Below are experts of layer 2 (counted from 0) of a mixture-of-experts language model. Rows are named router (the router's row for the expert), up (a neuron's input weights, with its number) and show model dimensions 0-127. Each number is 50 + 10 x the weight over its row's rms, rounded and kept within 0 to 99.
Before each expert's rows: a language model's description of what the expert responds to. This comes from a sample of Wikipedia text that the model never trained on.

# expert 18
It responds to: Possessive 's and possessive pronouns his, her, its, their, my, usually after of/in/for, plus the edic piece in Dedication and Prediche.
router:61 43 45 31 61 61 36 38 51 54 38 58 34 42 61 36 69 47 43 70 51 64 42 49 44 70 45 41 29 49 45 47 74 52 46 51 61 56 41 64 54 48 51 31 50 52 41 26 40 59 61 45 60 57 45 50 45 58 57 41 44 60 49 43 37 40 54 45 42 45 62 43 55 45 58 70 57 46 55 55 46 50 52 55 33 45 40 51 46 59 57 67 40 38 49 35 39 55 50 53 49 61 46 68 65 30 60 63 45 51 55 56 47 56 47 65 50 54 60 61 47 61 43 67 35 42 49 33
up0:54 51 61 47 42 50 55 51 46 47 51 34 28 46 55 63 34 49 38 58 35 61 63 46 37 37 22 44 48 55 49 53 61 50 38 50 41 60 64 71 43 51 38 49 53 48 47 59 72 53 55 47 51 59 47 46 59 57 46 39 52 50 52 49 32 31 52 63 45 38 43 46 53 42 54 50 49 54 43 50 61 45 50 59 38 63 56 55 62 46 53 45 47 62 46 53 75 45 28 30 53 57 41 52 52 45 47 68 68 63 21 57 52 41 70 57 61 70 50 53 62 51 49 55 37 50 54 48
up1:45 46 53 61 34 45 55 39 50 53 67 45 62 55 40 52 54 54 61 47 45 48 53 66 35 44 64 49 43 49 45 44 62 31 57 51 57 26 43 55 34 59 41 54 42 40 54 44 45 33 65 51 67 46 63 58 54 58 62 47 49 39 50 54 47 49 50 46 43 41 41 53 45 47 65 23 40 52 60 47 55 61 46 54 43 55 35 40 33 40 51 36 56 36 56 47 55 35 47 40 33 61 57 34 52 43 67 50 67 38 70 31 29 25 42 50 39 44 54 46 52 39 55 42 47 39 58 49
up2:52 44 53 66 51 51 49 49 68 38 22 77 55 59 46 42 61 43 38 42 49 48 51 66 54 45 60 45 53 51 46 52 53 43 27 41 33 50 55 61 58 57 39 59 61 29 46 47 51 44 61 66 53 42 35 66 49 34 38 43 52 39 62 45 41 30 62 43 59 46 53 58 33 53 48 55 43 23 63 56 44 30 51 51 51 37 57 46 46 49 66 58 52 49 53 45 35 54 46 31 31 48 46 59 47 49 58 59 55 55 42 48 52 53 51 55 34 47 49 52 47 62 53 47 79 52 48 53
up3:47 48 43 51 45 50 41 63 54 45 51 38 44 47 47 48 41 65 49 49 47 58 52 45 32 54 42 36 51 55 63 67 49 49 46 42 74 53 50 40 36 47 49 65 54 42 67 51 66 60 35 37 64 46 48 46 50 49 53 65 53 61 49 52 44 59 50 62 40 45 45 49 48 35 49 37 69 47 49 50 46 60 47 37 44 52 45 61 39 24 25 22 50 64 46 61 50 47 35 51 39 71 58 32 72 56 40 62 52 32 46 54 38 58 35 64 42 54 51 43 62 45 61 41 59 58 58 56
up4:50 45 54 44 46 42 61 52 42 21 54 46 36 59 56 46 49 58 45 51 55 38 70 32 51 46 45 49 61 53 59 46 45 41 50 41 51 43 69 43 45 61 49 48 41 45 63 47 49 41 31 64 39 40 58 58 46 42 42 56 54 44 48 48 52 46 44 61 49 43 63 37 42 64 44 44 32 48 56 60 76 47 48 64 36 48 51 36 62 44 45 49 45 59 54 74 75 33 50 45 50 40 43 49 55 33 63 39 64 43 61 44 64 42 38 55 40 48 48 27 56 51 59 44 57 40 69 67
up5:62 45 64 56 32 41 46 58 58 43 59 49 55 56 42 55 48 51 38 50 59 45 55 61 43 47 49 42 47 37 57 52 56 41 50 31 66 49 59 41 28 46 62 64 69 51 58 46 58 56 48 54 38 39 69 56 64 42 66 42 46 58 47 32 52 55 56 48 60 59 41 62 28 53 41 36 53 38 53 42 46 57 51 50 54 55 50 22 39 60 41 22 63 41 49 56 38 41 54 46 46 55 44 55 32 55 43 60 63 63 57 44 37 41 63 63 55 55 58 73 63 43 58 58 57 54 42 60
up6:56 53 54 31 59 53 54 47 39 49 55 67 43 53 65 51 54 46 54 40 54 44 44 61 37 44 55 59 34 39 52 63 47 49 46 58 57 64 65 48 52 74 35 45 39 31 64 42 51 49 56 56 59 36 62 55 44 31 39 51 56 45 43 35 71 61 41 49 55 57 54 53 34 46 65 69 51 45 46 42 77 47 27 68 38 49 38 63 56 51 51 45 52 47 51 39 51 62 48 54 55 58 52 53 62 40 55 69 44 52 65 60 43 51 58 53 51 52 65 62 50 50 62 37 68 63 68 49
up7:54 54 64 71 36 42 42 55 56 51 76 64 55 66 31 59 51 56 57 46 48 50 60 38 55 59 60 63 57 60 51 49 38 49 55 56 65 41 55 54 31 64 36 55 53 29 45 48 77 49 54 40 54 47 60 54 64 52 60 48 48 50 49 41 64 59 58 51 53 53 39 44 41 46 56 47 36 47 52 39 78 55 46 68 59 85 54 54 40 66 41 53 51 38 55 36 59 49 50 56 60 45 56 49 42 39 46 52 56 40 31 37 51 46 48 34 51 54 48 55 37 38 53 56 49 53 54 53
up8:45 59 43 30 49 44 29 40 63 56 64 42 45 68 36 42 66 57 41 48 57 42 54 43 42 49 48 51 45 62 71 48 55 64 60 27 61 56 44 64 46 42 56 47 45 55 57 55 59 40 46 41 43 53 47 50 53 33 44 60 43 63 47 43 52 51 24 52 47 38 48 45 50 47 51 62 34 44 51 37 60 48 61 41 55 49 30 53 37 43 54 60 51 57 58 59 71 41 59 38 47 77 54 39 65 35 57 73 64 51 50 46 55 46 42 54 56 39 56 45 56 34 56 35 60 55 59 48
up9:33 36 43 59 37 28 66 65 68 45 61 64 63 59 52 56 44 43 55 44 50 47 48 49 58 50 50 48 59 45 61 45 53 46 43 48 40 57 63 59 44 60 53 51 51 58 51 64 61 27 49 53 71 36 72 70 66 57 56 46 50 54 59 67 49 49 47 59 62 36 40 50 43 46 52 38 48 36 35 55 64 57 38 60 54 54 74 39 57 53 28 48 49 47 48 42 48 51 63 47 46 27 61 51 50 63 47 43 56 33 46 55 66 51 41 47 46 55 36 49 58 42 55 35 46 51 62 33
up10:49 57 59 70 39 65 57 34 69 32 64 62 48 50 45 52 57 74 44 50 44 49 44 51 52 49 38 57 49 51 43 50 54 34 46 64 37 55 53 37 29 46 33 50 59 61 45 50 56 48 51 52 59 26 55 36 46 39 41 38 69 62 48 55 49 55 58 50 54 50 65 51 61 61 70 49 44 64 59 64 56 58 39 58 55 42 58 50 67 56 41 55 46 55 49 25 51 60 42 37 46 45 47 48 51 41 71 57 46 61 38 58 52 26 39 49 59 45 64 50 65 40 56 53 51 43 53 34
up11:41 65 61 60 40 28 58 45 40 55 62 51 57 35 40 43 43 59 42 74 57 41 65 39 42 33 49 72 44 43 49 54 31 38 43 51 55 55 71 54 34 61 50 59 56 36 63 31 63 29 53 43 48 55 51 53 46 45 38 40 46 45 50 51 57 69 54 65 55 53 39 47 51 52 62 31 45 50 49 51 59 54 36 50 49 71 44 59 41 45 32 48 52 64 55 50 47 52 36 48 38 59 43 57 41 50 59 33 47 33 52 50 57 34 37 37 41 54 49 41 55 51 49 42 51 35 59 50
up12:54 46 53 43 50 33 66 37 59 54 57 55 23 50 59 64 61 51 57 31 50 57 49 56 42 34 52 48 49 48 42 67 58 53 47 65 48 43 59 81 54 72 42 38 47 48 45 48 56 47 41 61 56 33 40 59 51 55 30 41 47 65 52 52 36 47 50 37 51 39 41 56 46 53 49 61 35 40 53 43 62 69 48 71 45 58 52 50 54 47 56 74 55 56 50 55 67 39 38 47 41 52 61 45 56 60 55 65 49 40 35 43 40 39 47 62 52 60 41 71 39 51 49 44 53 60 54 59
up13:61 57 58 45 39 53 44 56 56 45 58 64 46 56 70 40 38 40 58 47 36 46 33 46 49 44 62 40 67 41 57 63 55 40 44 40 52 50 59 54 43 52 50 54 25 52 40 58 50 36 47 56 48 38 49 71 38 31 61 57 48 46 38 54 58 53 57 35 46 46 52 60 50 50 56 53 47 36 68 56 60 44 42 53 31 51 68 40 48 51 51 45 36 53 53 71 64 35 40 37 39 52 18 44 39 44 42 46 53 61 53 59 52 50 51 58 47 58 56 56 41 46 55 24 69 36 62 54
up14:58 53 51 44 49 63 43 64 24 52 33 41 64 55 32 51 49 71 18 53 42 49 50 44 68 55 50 34 47 52 45 39 33 62 45 42 61 44 30 42 51 57 50 58 57 53 50 64 47 55 51 55 47 35 48 50 47 39 40 57 40 46 46 41 57 45 47 63 35 31 39 39 59 52 63 40 41 57 61 48 34 59 61 41 33 66 46 52 66 35 58 52 50 54 50 47 60 61 55 49 45 47 52 49 34 60 36 50 44 39 50 46 67 58 46 71 58 37 52 58 59 58 60 32 42 52 49 53
up15:34 47 26 36 54 63 24 46 54 39 39 58 39 61 53 66 42 48 39 47 40 52 44 50 53 45 44 52 45 43 53 49 42 46 31 32 52 45 51 41 43 67 51 47 63 59 53 34 37 66 50 67 70 48 49 27 48 48 46 57 59 52 57 46 62 51 45 52 50 47 51 56 39 53 34 43 43 52 53 58 69 54 56 53 39 54 64 49 31 69 47 53 56 63 46 72 41 31 58 36 55 58 59 49 50 37 29 48 43 53 52 52 48 47 56 39 42 58 51 52 54 32 69 65 44 43 65 45
up16:52 49 40 55 66 22 43 61 56 36 48 60 42 43 51 56 61 41 34 43 46 50 52 52 42 41 30 65 50 49 34 55 49 46 36 33 49 38 53 46 49 58 50 80 57 70 67 39 55 43 48 53 56 54 46 59 45 44 46 48 45 54 40 43 65 52 46 39 57 52 61 47 66 53 51 52 41 41 51 39 46 65 39 67 38 50 58 67 63 53 51 50 54 51 46 27 49 70 40 42 53 47 58 57 47 48 38 51 50 51 51 50 51 44 70 36 43 48 64 62 52 55 39 32 68 51 36 73
up17:55 35 52 47 41 65 47 51 35 38 44 37 43 65 56 57 42 76 44 47 54 44 43 58 44 47 48 40 48 42 48 45 47 52 57 46 57 57 41 41 45 52 38 40 52 54 55 55 45 56 57 47 66 27 68 64 70 55 44 47 55 52 37 41 56 47 54 52 52 42 51 43 30 36 55 56 29 56 60 45 52 51 64 62 54 51 46 58 64 35 60 41 53 58 41 35 66 65 45 38 57 49 72 39 34 48 48 64 45 62 55 55 65 65 43 47 55 70 66 63 65 52 42 36 35 40 48 33
up18:38 44 47 54 47 44 59 53 64 35 56 49 50 57 53 68 40 39 60 39 59 65 59 50 57 44 42 37 50 70 42 54 61 56 50 33 64 55 33 47 43 36 53 45 61 55 69 40 41 45 58 41 49 50 67 49 61 66 55 45 39 64 50 55 48 34 60 45 46 60 35 52 59 41 41 43 48 48 43 60 65 52 46 55 47 75 38 54 42 54 40 45 42 46 57 41 49 38 45 23 71 72 63 52 49 64 55 62 39 60 55 48 49 63 47 55 73 44 43 49 61 49 61 41 41 39 59 40
up19:46 40 52 56 57 52 52 52 61 38 55 53 29 39 40 49 33 60 52 44 50 53 49 54 67 66 47 39 52 57 34 60 75 48 46 55 43 46 50 57 62 63 49 59 49 57 52 44 55 39 62 42 54 44 51 68 52 56 32 53 56 35 53 27 53 47 47 36 55 40 49 33 68 43 58 56 48 49 56 71 45 61 38 54 55 52 48 52 47 40 57 37 66 34 48 45 34 33 66 39 60 43 43 52 51 49 43 52 22 41 48 41 48 40 52 41 36 59 73 41 46 38 61 44 61 67 39 56
up20:47 53 39 48 52 56 72 47 50 53 47 54 56 49 37 58 42 22 42 46 46 25 69 48 42 46 70 49 50 69 52 49 25 47 42 57 52 68 50 53 31 52 53 46 64 48 58 53 63 35 42 38 53 51 57 45 51 37 38 43 55 51 51 44 48 65 38 53 47 33 66 47 51 49 40 57 56 53 32 53 58 51 51 51 48 40 43 56 35 29 39 50 46 49 41 40 39 44 44 57 63 52 45 52 45 34 62 42 49 31 46 25 53 47 64 50 45 34 43 59 56 52 63 69 58 58 69 50
up21:49 55 57 43 27 31 54 37 59 57 44 49 48 39 52 55 52 60 40 59 43 57 51 53 49 46 39 64 62 53 42 38 48 42 40 54 53 51 50 61 52 66 44 41 47 55 51 72 55 27 65 55 38 43 37 63 49 49 49 62 41 49 63 39 42 59 44 58 49 59 46 31 35 42 50 67 34 41 56 44 42 45 54 52 36 58 57 59 41 54 63 75 82 53 52 56 40 49 39 60 58 49 50 53 38 43 27 52 43 41 46 52 26 44 54 52 44 40 55 43 45 44 43 30 64 43 54 43
up22:35 49 55 51 55 37 42 49 57 43 51 64 56 50 50 65 47 49 39 56 48 44 50 52 53 42 56 66 58 40 57 50 44 51 44 35 49 55 50 43 46 67 62 59 45 32 79 56 53 36 43 57 34 24 57 65 55 45 42 64 44 56 51 50 64 52 38 41 65 23 37 55 47 53 63 31 50 38 41 59 67 51 44 52 52 73 62 65 55 45 28 57 51 59 54 46 49 39 41 36 46 39 53 41 50 57 42 48 58 49 47 57 36 37 37 53 56 52 75 52 47 51 49 56 54 52 70 52
up23:53 49 44 60 37 39 48 33 49 60 37 76 48 47 40 49 46 43 32 54 31 43 61 38 66 65 61 41 43 64 41 48 51 42 40 41 48 48 69 52 60 47 41 62 35 52 42 47 65 59 44 60 45 40 42 63 44 43 49 61 37 45 46 64 50 62 69 57 52 54 34 55 49 44 58 62 46 35 63 62 61 47 41 50 38 60 62 58 49 58 34 68 63 49 53 59 47 33 49 34 34 52 41 41 45 34 44 56 45 46 70 45 51 47 39 58 54 54 59 61 46 39 49 37 54 52 67 66
up24:37 60 60 74 53 36 61 38 56 54 50 48 40 69 43 54 54 51 45 49 55 51 57 50 52 47 47 71 57 59 45 49 47 50 57 42 47 37 67 47 47 60 42 50 48 47 59 53 59 52 53 67 30 38 59 63 50 43 37 73 55 35 66 66 76 55 42 64 47 51 46 46 50 43 53 54 55 31 22 39 49 57 52 51 40 68 44 54 50 54 26 24 47 57 62 55 50 57 46 34 46 47 64 54 46 47 46 36 61 58 42 55 59 41 55 34 56 64 45 42 45 38 55 52 44 52 56 55
up25:48 56 56 55 59 47 58 58 60 49 74 48 62 59 63 38 45 40 45 55 57 58 62 43 41 46 45 39 49 56 61 60 62 39 47 36 49 43 77 60 43 53 29 43 55 54 53 54 57 39 37 55 66 47 58 49 63 51 51 49 38 47 56 65 35 67 48 54 67 47 50 37 60 57 45 46 39 49 38 68 54 44 50 44 62 82 36 35 44 52 26 46 49 47 39 47 55 45 45 51 49 55 49 55 58 46 55 53 50 55 33 51 43 55 66 60 49 71 45 57 59 45 33 58 37 26 57 51
up26:47 65 46 60 43 32 56 58 49 51 37 60 46 52 32 68 61 34 50 58 46 75 60 57 37 56 41 55 53 48 53 50 30 42 54 50 57 41 72 45 39 65 53 54 55 50 54 45 61 37 47 64 47 40 54 54 56 44 51 65 39 54 62 37 48 52 50 77 31 40 36 47 46 44 63 41 16 55 40 41 45 59 56 48 45 54 65 62 61 53 37 51 50 55 42 70 55 34 47 50 48 58 41 47 42 67 43 53 54 53 47 37 52 41 58 44 45 51 51 52 66 59 50 38 57 44 36 58
up27:46 58 55 31 37 51 49 57 51 40 38 42 47 46 46 51 47 49 47 35 59 54 49 69 40 35 59 47 55 53 56 62 61 47 47 42 51 51 59 49 44 43 46 54 57 35 48 39 52 63 28 46 45 43 65 60 52 38 49 40 48 62 48 36 44 59 34 44 57 40 50 47 38 55 50 46 64 31 58 58 68 54 44 42 46 60 55 61 48 35 48 42 40 70 40 41 54 24 36 42 44 58 63 76 54 68 23 50 37 61 50 38 46 47 50 72 57 58 51 36 47 51 48 43 74 44 43 52
up28:37 31 76 58 43 48 65 53 47 43 53 52 38 59 37 45 49 60 45 48 55 48 59 57 37 37 55 58 37 30 49 59 45 48 48 39 48 51 65 59 42 67 45 36 49 33 62 58 48 28 45 52 44 40 58 59 58 37 45 45 56 37 62 54 63 68 51 55 57 37 51 55 43 52 47 38 42 45 50 45 70 49 40 67 54 66 51 44 58 55 46 23 58 70 52 60 58 39 40 52 48 41 56 43 63 57 37 43 56 49 45 55 47 34 49 52 41 38 47 54 42 42 66 50 58 43 78 40
up29:61 42 67 55 23 42 57 59 34 48 26 34 51 57 45 47 50 56 42 56 54 49 56 44 36 49 52 62 47 33 45 59 43 49 54 58 60 51 54 57 40 60 45 54 70 40 64 51 38 41 37 50 58 39 46 64 68 50 49 46 44 41 59 46 62 57 51 38 56 54 47 41 51 29 46 47 40 32 38 49 87 66 41 46 57 53 61 48 43 53 37 37 57 68 63 48 43 41 37 56 50 46 45 64 29 58 31 57 44 56 57 45 49 47 43 43 50 41 44 46 50 40 59 56 50 49 47 64
up30:58 40 50 75 50 33 46 51 41 55 46 46 47 56 42 36 47 53 48 64 55 30 54 74 44 40 47 61 58 54 59 37 48 63 47 41 49 50 45 47 44 35 40 59 48 47 31 50 76 53 59 45 56 58 62 57 51 55 44 61 71 43 69 52 55 55 53 58 63 45 41 57 44 62 58 40 42 52 46 47 53 53 59 68 59 54 38 42 41 51 55 52 43 62 55 71 48 46 33 54 52 49 25 40 22 30 29 46 44 52 56 47 46 43 34 50 48 59 59 52 45 47 47 39 37 50 63 47
up31:49 53 71 53 48 48 35 36 70 60 44 78 49 42 50 39 49 55 45 36 44 42 42 55 51 56 41 56 39 35 42 47 48 60 37 65 51 57 59 38 55 61 42 46 45 55 58 42 62 39 51 51 44 44 67 58 49 34 46 57 48 52 46 47 53 25 51 39 40 57 38 32 48 57 69 70 51 44 59 45 53 59 29 58 47 70 54 42 37 56 56 62 35 56 45 54 41 43 46 41 43 57 50 37 63 54 41 66 58 52 52 41 69 57 32 49 62 44 51 56 37 48 63 33 37 47 43 58
up32:66 51 59 60 52 39 53 52 48 40 51 49 47 35 49 58 48 44 45 48 54 54 48 55 31 53 63 53 48 49 58 42 41 50 61 50 64 55 55 38 52 61 33 48 62 38 63 48 68 46 54 51 46 40 48 41 73 48 47 42 38 74 45 53 62 42 41 44 34 39 62 37 54 52 41 52 44 45 62 39 62 68 39 58 20 64 61 56 45 47 36 50 63 58 52 33 56 55 45 52 39 49 58 53 51 60 58 54 40 38 69 54 35 28 44 48 54 55 22 57 34 40 55 66 51 52 51 40
up33:48 62 47 48 46 65 48 54 35 29 55 46 53 60 53 46 55 68 66 44 39 42 61 57 51 55 50 46 36 65 42 65 63 51 35 56 65 47 43 33 58 62 56 41 58 40 44 45 35 50 39 47 34 36 48 67 47 43 26 48 50 52 43 51 70 46 57 56 38 51 55 57 28 42 57 53 34 45 60 41 57 57 45 53 46 52 53 62 41 46 28 52 47 46 57 60 38 31 46 58 55 63 54 41 43 63 46 50 36 49 67 44 52 46 44 45 43 46 53 59 59 46 44 63 20 53 72 51
up34:51 50 67 65 40 57 58 53 47 35 66 64 56 59 64 58 53 45 57 47 54 51 48 64 45 47 49 63 44 65 46 61 45 44 46 52 47 44 55 64 34 51 61 65 48 49 64 49 64 20 48 41 51 45 62 79 53 43 44 56 50 39 63 46 54 60 47 44 55 47 35 52 54 35 49 40 66 46 49 47 65 50 65 46 54 54 55 59 58 48 39 38 42 64 49 61 50 42 30 45 66 35 37 48 48 52 53 51 69 32 23 38 56 52 49 41 43 50 42 48 55 44 71 47 43 63 43 39
up35:37 54 48 53 53 53 58 45 32 45 37 59 61 49 45 64 37 58 34 53 59 63 61 43 50 48 62 43 56 55 54 47 39 49 62 60 62 52 39 32 45 49 37 38 49 45 55 42 43 53 47 33 51 56 38 68 59 59 52 63 46 41 66 56 53 57 66 63 58 58 52 42 45 39 50 43 57 53 51 79 50 70 56 67 48 63 59 58 43 32 53 36 58 65 54 60 35 43 55 40 48 65 47 49 57 51 51 60 41 36 60 27 48 47 28 43 35 49 47 50 42 39 48 50 73 32 55 46
up36:41 41 51 27 48 48 61 53 54 52 65 47 30 47 50 43 52 39 56 61 32 63 56 70 54 33 49 54 53 37 59 48 58 59 52 24 50 41 51 60 43 58 58 54 50 39 66 59 73 63 70 50 45 41 59 63 58 42 47 59 36 51 39 61 50 54 76 48 57 36 56 53 47 55 56 27 49 42 63 64 36 41 51 56 56 43 58 57 64 41 46 42 45 51 43 50 49 51 60 50 50 46 55 45 53 67 61 36 59 42 67 58 54 52 46 54 50 28 63 48 47 58 53 57 26 50 50 55
up37:34 33 26 68 61 31 49 65 36 29 56 46 40 69 63 46 47 36 68 52 53 49 67 47 56 43 52 49 45 51 57 42 50 49 47 49 47 47 54 33 30 62 51 37 50 55 57 53 56 51 35 57 40 57 49 53 51 37 45 52 68 56 53 56 40 42 47 41 41 44 67 28 38 37 47 52 45 38 54 44 49 55 67 53 49 49 47 53 60 47 45 49 61 56 67 52 63 45 52 45 53 72 61 43 48 56 61 52 54 49 65 42 38 48 42 46 60 67 50 68 50 56 47 30 43 30 64 47
up38:39 39 58 62 41 45 69 61 48 54 44 60 71 60 35 73 69 44 47 36 31 36 53 56 47 48 47 69 63 63 51 58 47 43 55 40 74 46 62 44 39 46 56 50 61 53 57 42 54 52 53 43 36 57 54 54 60 58 42 52 51 49 59 49 56 57 54 67 69 56 50 48 51 61 64 43 53 57 37 62 58 61 54 47 33 61 82 53 40 60 61 40 45 60 47 49 51 51 57 51 55 56 44 66 59 47 46 28 64 54 45 52 70 50 37 56 54 43 42 51 45 36 45 53 37 48 60 46
up39:50 43 44 46 44 43 64 54 47 49 83 47 39 40 48 37 45 40 59 62 28 51 54 53 61 46 46 40 41 50 48 40 50 55 63 38 43 54 33 66 56 44 57 63 46 62 47 58 44 35 44 46 66 35 46 69 66 33 59 46 51 56 45 65 52 47 38 57 47 42 50 42 50 54 39 45 46 40 64 61 57 58 47 64 48 54 59 56 43 52 52 36 37 52 61 77 36 40 44 56 45 61 70 62 53 55 61 54 47 47 30 65 76 48 52 43 43 50 55 28 64 55 53 53 47 53 51 51
up40:44 43 51 54 46 45 73 42 52 39 40 63 48 48 36 49 47 49 56 23 47 45 58 59 37 47 56 68 65 47 41 54 52 54 49 46 43 52 60 61 46 66 58 51 49 40 55 48 46 45 46 47 48 36 38 49 56 35 50 49 54 27 51 52 35 58 53 44 59 45 15 32 35 55 37 50 39 39 53 66 45 40 54 44 45 57 49 61 47 58 49 46 54 49 62 55 55 47 42 60 57 36 45 59 44 49 75 33 56 30 55 43 38 44 63 60 32 37 39 45 51 52 55 34 74 42 47 52
up41:29 60 75 57 52 34 49 45 43 37 49 49 58 55 39 50 57 40 62 39 42 49 45 62 47 65 53 50 61 49 36 56 42 27 71 44 40 60 73 41 33 52 51 47 51 45 58 36 77 32 32 52 51 36 40 65 52 60 41 44 64 45 45 38 38 52 48 54 52 46 35 50 43 41 47 58 43 40 39 44 59 66 56 59 52 55 49 52 41 48 37 39 53 50 53 66 50 47 51 55 53 38 59 48 38 49 56 62 58 61 40 39 57 31 41 62 47 39 46 57 41 41 66 47 67 51 49 45
up42:31 32 52 47 38 55 54 60 43 43 58 54 37 51 34 52 53 47 52 58 55 67 66 55 52 54 35 55 56 59 46 44 40 41 62 45 54 55 60 56 25 60 48 59 50 30 67 44 62 59 56 55 47 48 45 67 62 39 42 59 33 56 53 59 41 49 57 58 56 42 42 54 44 51 63 33 31 44 45 59 67 57 41 41 47 73 38 40 42 52 43 53 56 73 51 62 66 53 47 37 37 42 55 52 36 36 50 53 45 37 42 39 45 46 41 46 32 57 47 40 63 49 58 31 50 43 34 56
up43:57 60 65 61 36 33 47 72 56 38 52 46 56 65 51 51 56 59 46 40 44 42 52 59 52 43 55 69 63 49 46 41 34 55 47 44 37 48 62 58 40 45 33 49 59 48 61 47 51 20 40 50 31 27 49 71 57 42 34 56 73 51 59 45 55 56 44 52 58 64 55 48 59 56 53 59 30 47 36 42 61 59 38 52 44 65 58 55 70 43 32 57 51 54 43 64 44 48 56 66 55 41 42 40 59 54 56 45 43 48 40 43 53 54 49 33 51 45 40 56 64 52 62 47 43 55 58 51
up44:67 37 62 36 27 49 52 43 54 52 56 34 51 50 43 60 55 77 43 67 60 36 52 54 31 55 56 47 50 58 58 65 66 41 61 43 54 46 55 48 44 36 47 45 54 38 31 52 40 42 40 51 46 49 58 52 67 46 53 53 45 52 66 51 59 34 46 50 46 54 33 57 57 49 53 35 32 44 44 59 58 34 44 43 51 66 49 62 43 41 44 55 51 36 59 42 52 67 38 47 38 33 45 32 36 47 37 54 52 59 60 63 64 51 48 63 53 43 26 34 49 49 65 55 54 38 54 44
up45:42 38 49 71 49 39 57 54 39 34 45 66 42 61 34 41 63 52 42 69 56 57 75 52 64 42 52 69 61 44 47 37 45 60 57 43 37 39 36 33 43 66 59 54 46 47 49 44 46 41 43 43 51 60 63 63 49 39 54 60 45 38 37 34 43 34 33 59 40 35 29 44 50 52 57 58 50 52 60 41 35 46 50 42 59 60 47 61 49 33 49 26 42 50 44 55 51 42 41 59 48 43 42 41 67 56 43 57 49 34 46 49 56 47 49 49 61 60 58 49 68 43 61 33 53 54 55 54
up46:44 65 59 62 36 62 50 54 56 51 36 62 46 65 34 55 73 51 41 42 58 43 53 46 37 39 49 49 32 49 41 68 33 41 60 36 37 44 47 41 33 44 50 45 55 40 67 81 54 45 55 51 56 50 64 59 56 52 47 51 50 36 58 48 63 55 56 44 59 37 31 49 37 52 40 44 53 44 58 38 59 56 53 68 40 53 69 51 50 49 36 62 51 58 73 50 50 35 43 35 44 44 65 32 68 47 37 53 41 48 48 45 45 49 51 34 43 49 65 60 53 51 50 63 51 45 47 46
up47:65 33 49 42 58 46 39 52 53 60 51 49 45 39 42 63 42 46 37 50 53 65 67 53 50 57 32 50 61 47 56 46 45 68 47 31 57 48 61 43 30 50 44 52 48 32 65 69 63 36 52 56 34 44 50 29 48 57 40 66 56 61 52 37 60 43 47 54 59 61 35 48 62 47 67 33 42 43 63 50 45 49 40 47 49 46 68 66 44 52 64 40 55 47 48 53 63 41 51 54 41 38 44 50 38 47 57 46 51 34 50 62 63 52 57 57 41 65 50 51 71 57 52 40 42 65 62 71
up48:55 52 71 59 39 41 63 32 31 55 49 71 52 51 61 49 50 62 51 69 48 71 71 45 56 44 57 55 46 67 22 55 47 58 68 39 47 44 47 50 36 53 42 57 47 46 53 50 69 55 54 51 25 59 48 61 56 47 44 45 47 33 46 27 54 61 46 42 68 37 45 44 53 58 60 47 52 42 36 40 47 48 53 60 48 55 53 55 52 39 44 66 57 51 50 39 63 49 49 49 59 30 51 67 45 50 52 49 44 51 46 35 58 46 30 51 43 31 59 41 58 48 40 62 55 47 43 44
up49:47 54 50 32 46 47 50 44 47 42 45 44 72 58 49 47 56 62 39 45 51 62 28 51 60 32 50 46 32 45 59 62 52 29 74 45 47 55 49 52 33 48 64 65 62 58 58 48 47 51 52 48 37 58 55 66 63 40 35 48 44 47 52 56 59 54 56 57 36 41 27 43 52 53 58 41 64 44 50 55 49 59 56 59 42 69 48 50 49 57 40 65 55 38 37 54 61 58 53 22 39 42 56 54 49 44 46 54 51 48 45 66 55 55 61 42 64 58 46 55 52 56 45 15 56 50 62 63
up50:36 66 52 52 38 47 46 58 56 54 37 57 55 45 49 57 48 59 43 66 48 53 52 55 44 44 48 32 57 44 65 46 50 50 58 56 34 38 52 50 62 48 40 51 44 52 57 15 46 66 53 55 43 30 42 52 43 28 38 65 42 51 50 47 54 52 45 39 63 51 58 46 59 66 71 36 48 40 57 54 58 63 38 44 54 55 52 35 59 49 41 73 31 50 36 54 64 36 57 28 39 65 54 45 54 47 67 57 56 54 49 44 48 48 53 53 27 53 39 64 57 45 47 41 40 65 55 55
up51:34 63 72 61 45 47 60 61 40 36 63 66 52 72 47 51 43 44 36 45 59 60 52 42 49 49 49 63 43 52 54 53 52 49 59 38 44 58 69 60 44 45 54 42 72 54 57 48 58 48 51 43 39 26 47 65 45 46 62 70 52 43 64 54 45 46 52 47 62 58 64 54 45 51 68 38 47 48 48 37 58 64 52 63 65 81 63 52 51 46 46 50 50 52 53 60 68 37 37 56 46 39 51 53 49 56 39 50 55 54 52 64 66 47 47 54 51 44 47 42 35 44 65 39 42 67 65 34
up52:32 45 62 48 36 56 36 38 53 47 54 55 60 48 29 45 47 58 49 47 49 60 53 59 55 55 47 60 64 60 35 56 58 36 55 35 44 53 56 44 52 56 60 69 54 43 59 34 58 19 42 53 54 41 64 74 49 37 48 43 62 44 63 49 46 44 45 48 68 41 33 40 49 40 48 29 34 35 50 48 59 65 46 45 58 68 46 68 50 54 48 38 45 73 59 56 39 56 40 43 55 42 48 58 66 63 37 48 55 43 33 40 52 46 43 52 45 52 44 44 52 52 53 43 56 59 41 60
up53:41 62 62 55 31 46 58 41 46 57 60 54 43 36 36 52 57 55 39 33 70 53 57 62 53 47 45 53 63 52 46 53 43 63 49 47 51 50 64 61 39 53 44 42 50 39 55 39 44 33 41 62 50 42 46 51 62 44 39 78 50 46 76 48 53 44 48 56 61 43 55 47 43 37 53 42 39 43 33 45 66 43 64 52 55 79 59 43 59 58 42 34 56 58 39 59 63 45 43 37 43 43 41 47 60 57 45 59 56 61 41 52 54 42 23 42 45 44 46 43 39 43 53 37 49 74 61 48
up54:40 43 62 35 38 43 42 55 76 43 40 54 55 54 60 49 61 34 48 38 62 44 44 66 43 38 42 39 44 42 45 50 53 48 67 46 57 48 47 54 31 56 54 52 36 59 71 50 51 45 40 29 35 49 40 43 64 52 51 52 39 50 61 56 64 57 38 32 49 30 46 59 53 37 49 54 42 44 51 47 44 59 67 62 30 53 40 72 47 46 60 54 59 61 72 41 41 41 47 46 56 69 58 59 52 35 45 55 64 52 41 51 49 35 43 56 60 32 41 55 62 50 50 39 58 59 50 52